From a checkpoint of a small mixture-of-experts model trained on Wikipedia: width 256, vocabulary 8192.
Below are experts of layer 2 (counted from 0) of a mixture-of-experts language model. Rows are named router (the router's row for the expert), down (a neuron's output weights, with its number) and show model dimensions 128-255. Each number is 200 + 20 x the weight over its row's rms, rounded and kept within 0 to 999.
Before each expert's rows: a language model's description of what the expert responds to. This comes from a sample of Wikipedia text that the model never trained on.

# expert 30
It responds to: Coordinating words joining phrases or clauses, mainly and, also or, but, &, /, and sentence-opening On, before, while, until.
router,218,193,232,231,190,198,202,208,230,188,248,223,226,199,199,144,177,188,193,177,199,194,178,201,226,204,219,219,172,188,225,204,181,191,188,194,206,164,231,215,202,209,193,212,202,219,185,187,181,209,174,225,204,166,211,200,217,234,214,196,181,156,242,202,243,200,190,192,231,232,203,257,190,197,217,218,226,197,182,239,202,181,201,215,213,203,148,191,183,213,235,185,198,209,214,182,202,182,213,246,212,213,246,216,190,200,204,167,182,203,203,193,198,231,187,180,209,205,227,209,203,191,187,153,189,215,214,205
down0,183,228,200,190,174,228,186,242,189,175,185,165,224,245,189,211,200,197,231,192,214,218,165,213,164,174,200,206,196,191,168,217,224,229,188,214,176,193,215,232,229,181,169,207,206,178,195,146,189,208,194,199,183,159,212,200,200,220,215,214,234,174,202,171,162,168,162,179,210,236,215,188,160,211,182,177,193,223,219,215,201,183,221,170,181,248,141,212,185,184,217,215,231,211,180,205,226,145,188,168,193,202,230,192,201,220,211,189,201,222,182,180,197,223,221,224,229,171,201,194,222,246,172,203,216,177,188,194
down1,226,202,231,197,187,234,216,225,211,220,223,206,189,212,178,218,210,219,234,209,191,197,163,157,219,150,191,246,194,194,211,188,204,205,189,214,185,214,250,229,209,208,207,208,219,232,157,202,204,222,217,164,203,185,207,232,219,180,186,218,211,176,163,228,220,209,239,240,184,170,202,162,211,230,208,199,186,194,228,182,203,225,219,195,203,210,214,195,242,209,180,218,217,188,167,184,168,212,189,197,229,172,240,189,248,192,237,190,231,208,210,202,203,217,206,206,202,225,200,199,208,213,183,215,230,218,174,201
down2,211,205,159,232,191,233,195,192,191,216,187,181,206,220,184,205,148,208,175,190,175,164,194,196,225,236,198,215,236,213,196,177,187,195,216,211,243,204,233,196,196,198,185,212,218,209,186,170,172,199,195,201,209,205,206,202,238,216,185,196,226,181,202,193,156,223,213,182,210,234,185,218,187,187,190,187,209,200,231,148,179,190,204,195,194,193,165,193,226,192,215,247,188,198,202,216,222,166,231,207,194,204,206,207,205,241,188,199,194,153,193,176,147,228,240,249,206,199,217,202,188,184,236,182,186,169,206,186
down3,164,211,217,204,191,228,242,182,202,180,200,194,193,201,193,207,212,225,200,183,201,200,223,243,176,174,231,197,214,179,216,209,187,233,208,229,191,201,207,200,178,172,185,183,194,214,204,214,203,193,176,192,180,224,202,181,214,196,220,221,218,202,196,196,196,207,200,184,226,170,190,183,206,233,206,211,180,189,218,183,205,194,184,182,221,193,179,228,187,176,186,178,222,187,232,204,211,212,196,205,180,217,222,212,222,188,192,197,221,213,197,197,154,192,210,189,205,211,236,182,185,198,206,214,199,216,184,202
down4,231,212,169,205,179,170,187,179,207,156,231,174,212,206,191,181,206,190,205,218,187,189,185,176,233,186,185,177,197,178,217,186,184,212,179,190,199,218,204,195,194,191,228,207,212,186,210,183,193,201,191,201,184,176,200,216,211,166,228,193,228,195,210,204,223,209,191,183,205,225,153,225,205,217,241,217,179,190,203,200,194,245,222,207,217,200,163,218,184,210,208,205,193,217,210,216,204,229,210,223,199,223,185,172,180,228,194,199,211,186,224,170,225,183,146,176,193,180,197,175,229,212,175,187,190,190,201,230

# expert 38
It responds to: Bullet dashes opening list items under See also, semicolons in lists, and quantifiers or adjectives such as two, several, many, American, North.
router,211,188,222,220,199,191,151,256,194,183,226,211,205,169,233,225,180,193,204,200,204,173,204,198,213,209,194,190,174,218,208,221,210,190,208,166,208,201,222,194,185,197,199,214,247,218,162,190,190,220,177,205,209,204,177,203,194,225,218,211,229,191,258,188,210,192,200,209,223,186,213,235,191,206,186,204,213,197,170,221,190,187,208,208,175,237,213,223,212,222,246,206,165,227,183,200,201,204,201,223,225,211,216,243,178,214,223,184,178,187,235,239,228,211,229,225,193,211,216,204,199,159,232,177,187,203,216,210
down0,238,220,189,201,228,215,231,208,175,205,224,161,219,211,181,189,197,207,138,207,208,184,204,209,159,211,184,221,194,230,205,187,198,190,218,222,214,194,197,196,171,198,191,244,224,230,223,189,188,197,199,196,237,230,163,190,243,203,197,199,197,198,204,207,190,209,231,202,215,188,210,197,203,209,192,197,205,195,194,221,189,203,210,189,179,219,215,208,184,178,208,160,202,216,222,192,183,232,193,189,161,203,213,196,227,208,213,195,166,206,208,186,183,206,205,222,210,205,185,191,200,211,258,186,202,190,199,216
down1,185,177,244,227,167,195,214,194,221,184,205,179,188,168,184,180,183,185,159,210,189,180,207,202,187,238,186,186,215,212,199,166,176,235,212,209,203,208,205,202,204,179,190,224,231,186,194,206,197,190,199,200,213,219,164,182,211,204,188,235,167,169,199,226,220,198,224,217,221,238,211,200,189,196,210,216,216,187,184,226,202,200,159,177,184,218,205,174,226,241,188,197,229,195,190,243,186,175,231,225,169,175,224,227,214,169,182,222,197,201,189,216,204,165,225,209,201,222,237,188,203,153,199,232,233,189,178,211
down2,170,195,156,199,180,175,238,213,235,216,181,219,190,212,203,229,232,201,191,236,224,191,209,224,174,210,188,209,193,195,168,190,216,227,213,220,248,190,161,215,203,182,191,180,209,201,199,192,191,210,155,219,194,187,193,193,207,197,206,209,234,245,222,207,187,167,185,221,221,163,203,205,180,194,192,194,170,231,186,183,178,201,222,202,177,203,201,202,215,195,195,182,178,205,192,184,226,234,181,193,176,258,197,175,211,201,192,197,184,188,201,180,206,178,201,220,216,224,215,185,201,169,220,225,166,202,189,201
down3,187,170,218,208,208,230,194,213,194,194,185,218,181,187,210,197,206,169,203,205,155,153,192,197,193,170,197,205,202,181,187,192,222,221,213,206,211,191,193,216,186,219,173,182,202,197,219,204,212,201,195,169,193,196,195,170,191,189,199,205,163,238,200,222,203,174,168,171,191,194,195,186,169,226,238,207,204,182,211,205,193,210,188,213,227,189,203,211,215,154,181,196,199,162,230,157,181,174,203,206,200,191,206,199,203,212,194,202,231,194,243,240,260,214,190,182,229,237,213,216,186,240,225,201,190,188,177,188
down4,177,212,227,209,227,185,198,176,186,189,209,191,204,184,225,232,198,187,192,215,181,172,227,192,177,207,185,186,208,199,174,221,183,198,218,214,193,205,193,194,156,193,209,185,172,160,221,196,249,168,204,174,209,199,226,202,166,218,211,204,191,211,199,239,225,205,182,187,186,207,209,191,204,187,182,219,235,204,243,241,238,223,203,196,224,203,177,200,216,185,162,205,186,163,212,172,199,224,236,197,165,204,179,189,228,203,186,165,189,163,157,190,183,177,201,187,172,201,215,209,202,206,180,217,226,208,172,207

# expert 6
It responds to: Word-internal pieces such as end, y, c, m, pl, fl in names and words (Exp-end-able, Ever-y-thing), plus $, between, both.
router,224,212,192,186,205,212,171,228,188,215,203,199,197,169,249,186,172,166,195,197,205,208,169,215,232,209,196,176,198,173,212,194,226,197,206,184,233,147,177,236,192,198,199,221,206,182,187,209,217,220,164,217,171,189,228,206,204,246,191,195,178,183,195,192,207,207,211,202,208,203,210,219,214,213,198,227,178,207,185,193,194,179,228,188,207,203,203,192,179,199,207,230,185,202,156,242,220,209,215,214,191,222,236,229,186,204,264,204,215,206,236,235,226,204,199,201,196,231,207,212,159,188,225,170,220,228,203,229
down0,224,173,191,216,166,200,171,176,212,200,165,193,208,195,170,183,234,228,195,189,199,164,202,197,202,188,171,212,202,188,202,213,184,241,183,222,213,199,191,181,228,185,239,190,219,196,205,218,195,213,207,224,183,216,199,186,193,169,201,211,184,192,175,141,227,242,209,198,198,196,221,185,221,188,182,205,219,196,189,185,208,203,201,205,175,193,203,201,175,220,170,197,199,216,219,198,208,211,166,206,237,203,208,171,240,192,194,188,229,229,227,198,193,185,229,222,207,222,211,239,215,170,242,211,227,187,227,165
down1,205,216,215,181,186,187,236,182,229,198,195,180,211,174,223,217,179,159,198,174,196,198,202,212,205,168,185,194,186,214,239,194,215,208,184,217,170,189,159,204,222,191,196,209,172,218,174,210,192,192,209,186,214,207,181,201,201,214,210,185,205,163,175,178,175,225,216,207,197,209,197,193,199,196,204,208,206,228,206,250,191,186,175,166,212,231,202,198,211,172,195,207,200,160,205,185,225,207,221,216,187,181,192,174,184,178,192,245,188,212,182,217,166,206,231,226,212,221,167,186,173,185,180,197,168,211,206,178
down2,192,191,216,191,206,238,176,225,229,154,207,179,174,225,186,180,204,197,246,200,197,206,220,183,177,171,200,189,204,219,205,207,182,179,198,207,188,178,178,193,194,214,210,186,184,229,191,183,197,209,194,167,179,185,165,204,214,180,203,228,187,193,207,201,215,203,165,204,189,183,192,219,206,213,217,184,141,189,189,204,162,231,180,221,154,146,214,203,178,208,189,220,192,209,217,232,195,169,208,229,217,236,158,216,197,216,171,208,217,202,207,196,186,218,211,203,217,225,212,193,221,182,221,225,228,217,168,162
down3,191,224,219,205,218,179,195,143,194,222,215,220,162,158,224,207,181,231,159,194,188,175,213,163,201,187,199,212,199,195,226,224,195,213,233,181,174,201,191,189,166,222,184,192,206,200,236,192,206,213,188,179,183,174,222,234,194,206,191,202,179,179,202,187,215,202,222,211,174,234,210,209,207,195,203,221,188,187,197,218,207,192,192,224,172,188,192,180,212,242,248,200,213,213,200,160,223,221,189,232,160,224,216,243,204,214,222,210,214,182,204,226,166,192,180,200,174,217,161,205,187,208,206,222,221,194,179,228
down4,188,197,187,208,204,209,177,209,215,197,201,226,206,169,249,225,229,228,212,190,200,212,183,234,198,158,192,199,203,182,229,196,205,213,177,215,177,223,199,217,223,228,182,166,211,180,225,192,201,203,181,204,197,161,206,204,203,228,177,142,206,218,173,200,166,201,172,192,186,171,208,181,226,197,182,191,209,211,192,171,198,184,217,159,232,190,203,199,200,205,186,194,191,213,230,196,203,205,228,175,175,227,247,225,223,199,218,209,199,201,180,202,170,187,187,185,227,210,182,210,212,234,202,199,174,196,216,205

# expert 4
It responds to: The word as in comparisons and cast lists, plus when, home, and infobox field labels such as Binomial, Age, Date.
router,194,184,222,196,172,161,194,219,215,215,231,205,189,204,211,198,168,187,197,171,174,188,199,231,216,200,217,204,176,201,167,188,220,190,183,204,219,165,214,196,209,207,169,217,195,226,144,179,216,225,188,214,229,150,216,189,178,223,234,211,200,181,205,199,191,180,188,258,205,221,195,242,210,211,205,204,199,187,217,195,183,181,218,200,209,204,209,196,181,232,248,218,202,206,214,220,225,195,211,201,224,212,222,183,195,189,223,177,175,176,237,231,205,214,222,198,201,203,198,213,209,174,215,174,175,180,185,218
down0,225,193,201,203,192,223,202,223,222,207,232,209,208,173,249,198,181,236,246,212,225,197,140,206,181,229,188,222,218,229,205,220,192,194,223,193,193,212,223,175,189,201,209,176,174,175,202,169,197,158,190,202,208,198,222,218,209,177,221,207,198,169,194,215,183,184,199,187,203,190,188,223,213,187,170,192,201,214,179,204,209,194,180,234,209,217,184,189,207,196,223,205,163,207,174,157,206,239,180,231,206,230,217,231,153,180,212,182,187,205,211,238,228,165,247,180,217,180,196,229,209,171,179,234,199,210,205,237
down1,215,206,192,217,228,224,157,195,178,185,188,208,212,158,157,176,186,178,204,193,176,213,213,185,189,196,184,163,207,226,184,172,214,238,209,173,211,190,235,191,194,182,191,200,205,200,219,201,194,177,190,195,198,207,215,204,211,272,220,225,210,192,190,179,202,188,194,184,223,196,193,212,206,180,209,229,182,197,198,223,214,204,228,183,190,170,178,248,218,221,212,198,206,205,245,198,171,181,220,192,238,194,224,189,200,221,253,209,217,203,220,191,212,167,183,188,196,177,192,222,207,186,202,217,187,209,193,190
down2,173,163,174,217,196,218,200,201,191,159,187,188,192,214,188,220,183,169,244,222,185,195,204,177,240,182,185,218,231,201,212,172,203,187,188,173,214,216,178,216,224,179,211,189,242,204,167,203,196,234,166,211,208,227,183,180,151,186,151,246,226,246,204,194,197,193,185,188,201,221,155,233,178,228,201,179,207,177,210,234,180,203,198,215,221,171,188,195,200,204,172,208,188,226,205,206,226,210,208,204,236,213,211,246,205,232,200,189,182,198,201,185,203,162,186,185,220,199,196,206,174,214,240,196,187,170,180,202
down3,228,194,225,197,236,209,167,189,206,200,227,221,196,204,191,184,190,177,158,205,235,229,208,161,181,202,223,209,163,168,190,211,231,212,206,186,177,251,209,177,239,224,206,207,193,185,195,198,191,171,196,247,192,214,184,212,195,209,189,219,185,190,219,186,198,207,211,228,180,187,201,215,176,172,239,186,171,214,197,201,213,172,211,228,186,184,187,197,178,179,181,201,195,229,190,210,186,222,197,193,195,215,193,207,222,178,206,205,204,171,194,236,180,191,181,211,196,194,188,187,210,176,218,178,213,181,197,202
down4,174,174,209,202,188,208,203,160,195,234,220,242,185,196,197,209,161,179,175,183,199,187,225,229,184,208,202,202,199,220,207,229,187,179,195,183,172,192,232,179,168,217,196,193,156,213,172,207,180,204,231,193,166,211,195,195,214,195,203,206,204,215,172,220,203,170,198,200,189,204,197,184,189,217,185,221,206,211,170,191,231,182,211,180,217,204,206,185,207,226,201,225,235,184,190,173,186,166,191,192,200,238,168,199,196,212,199,201,189,197,193,206,224,187,196,217,240,196,177,177,184,208,207,227,162,217,204,213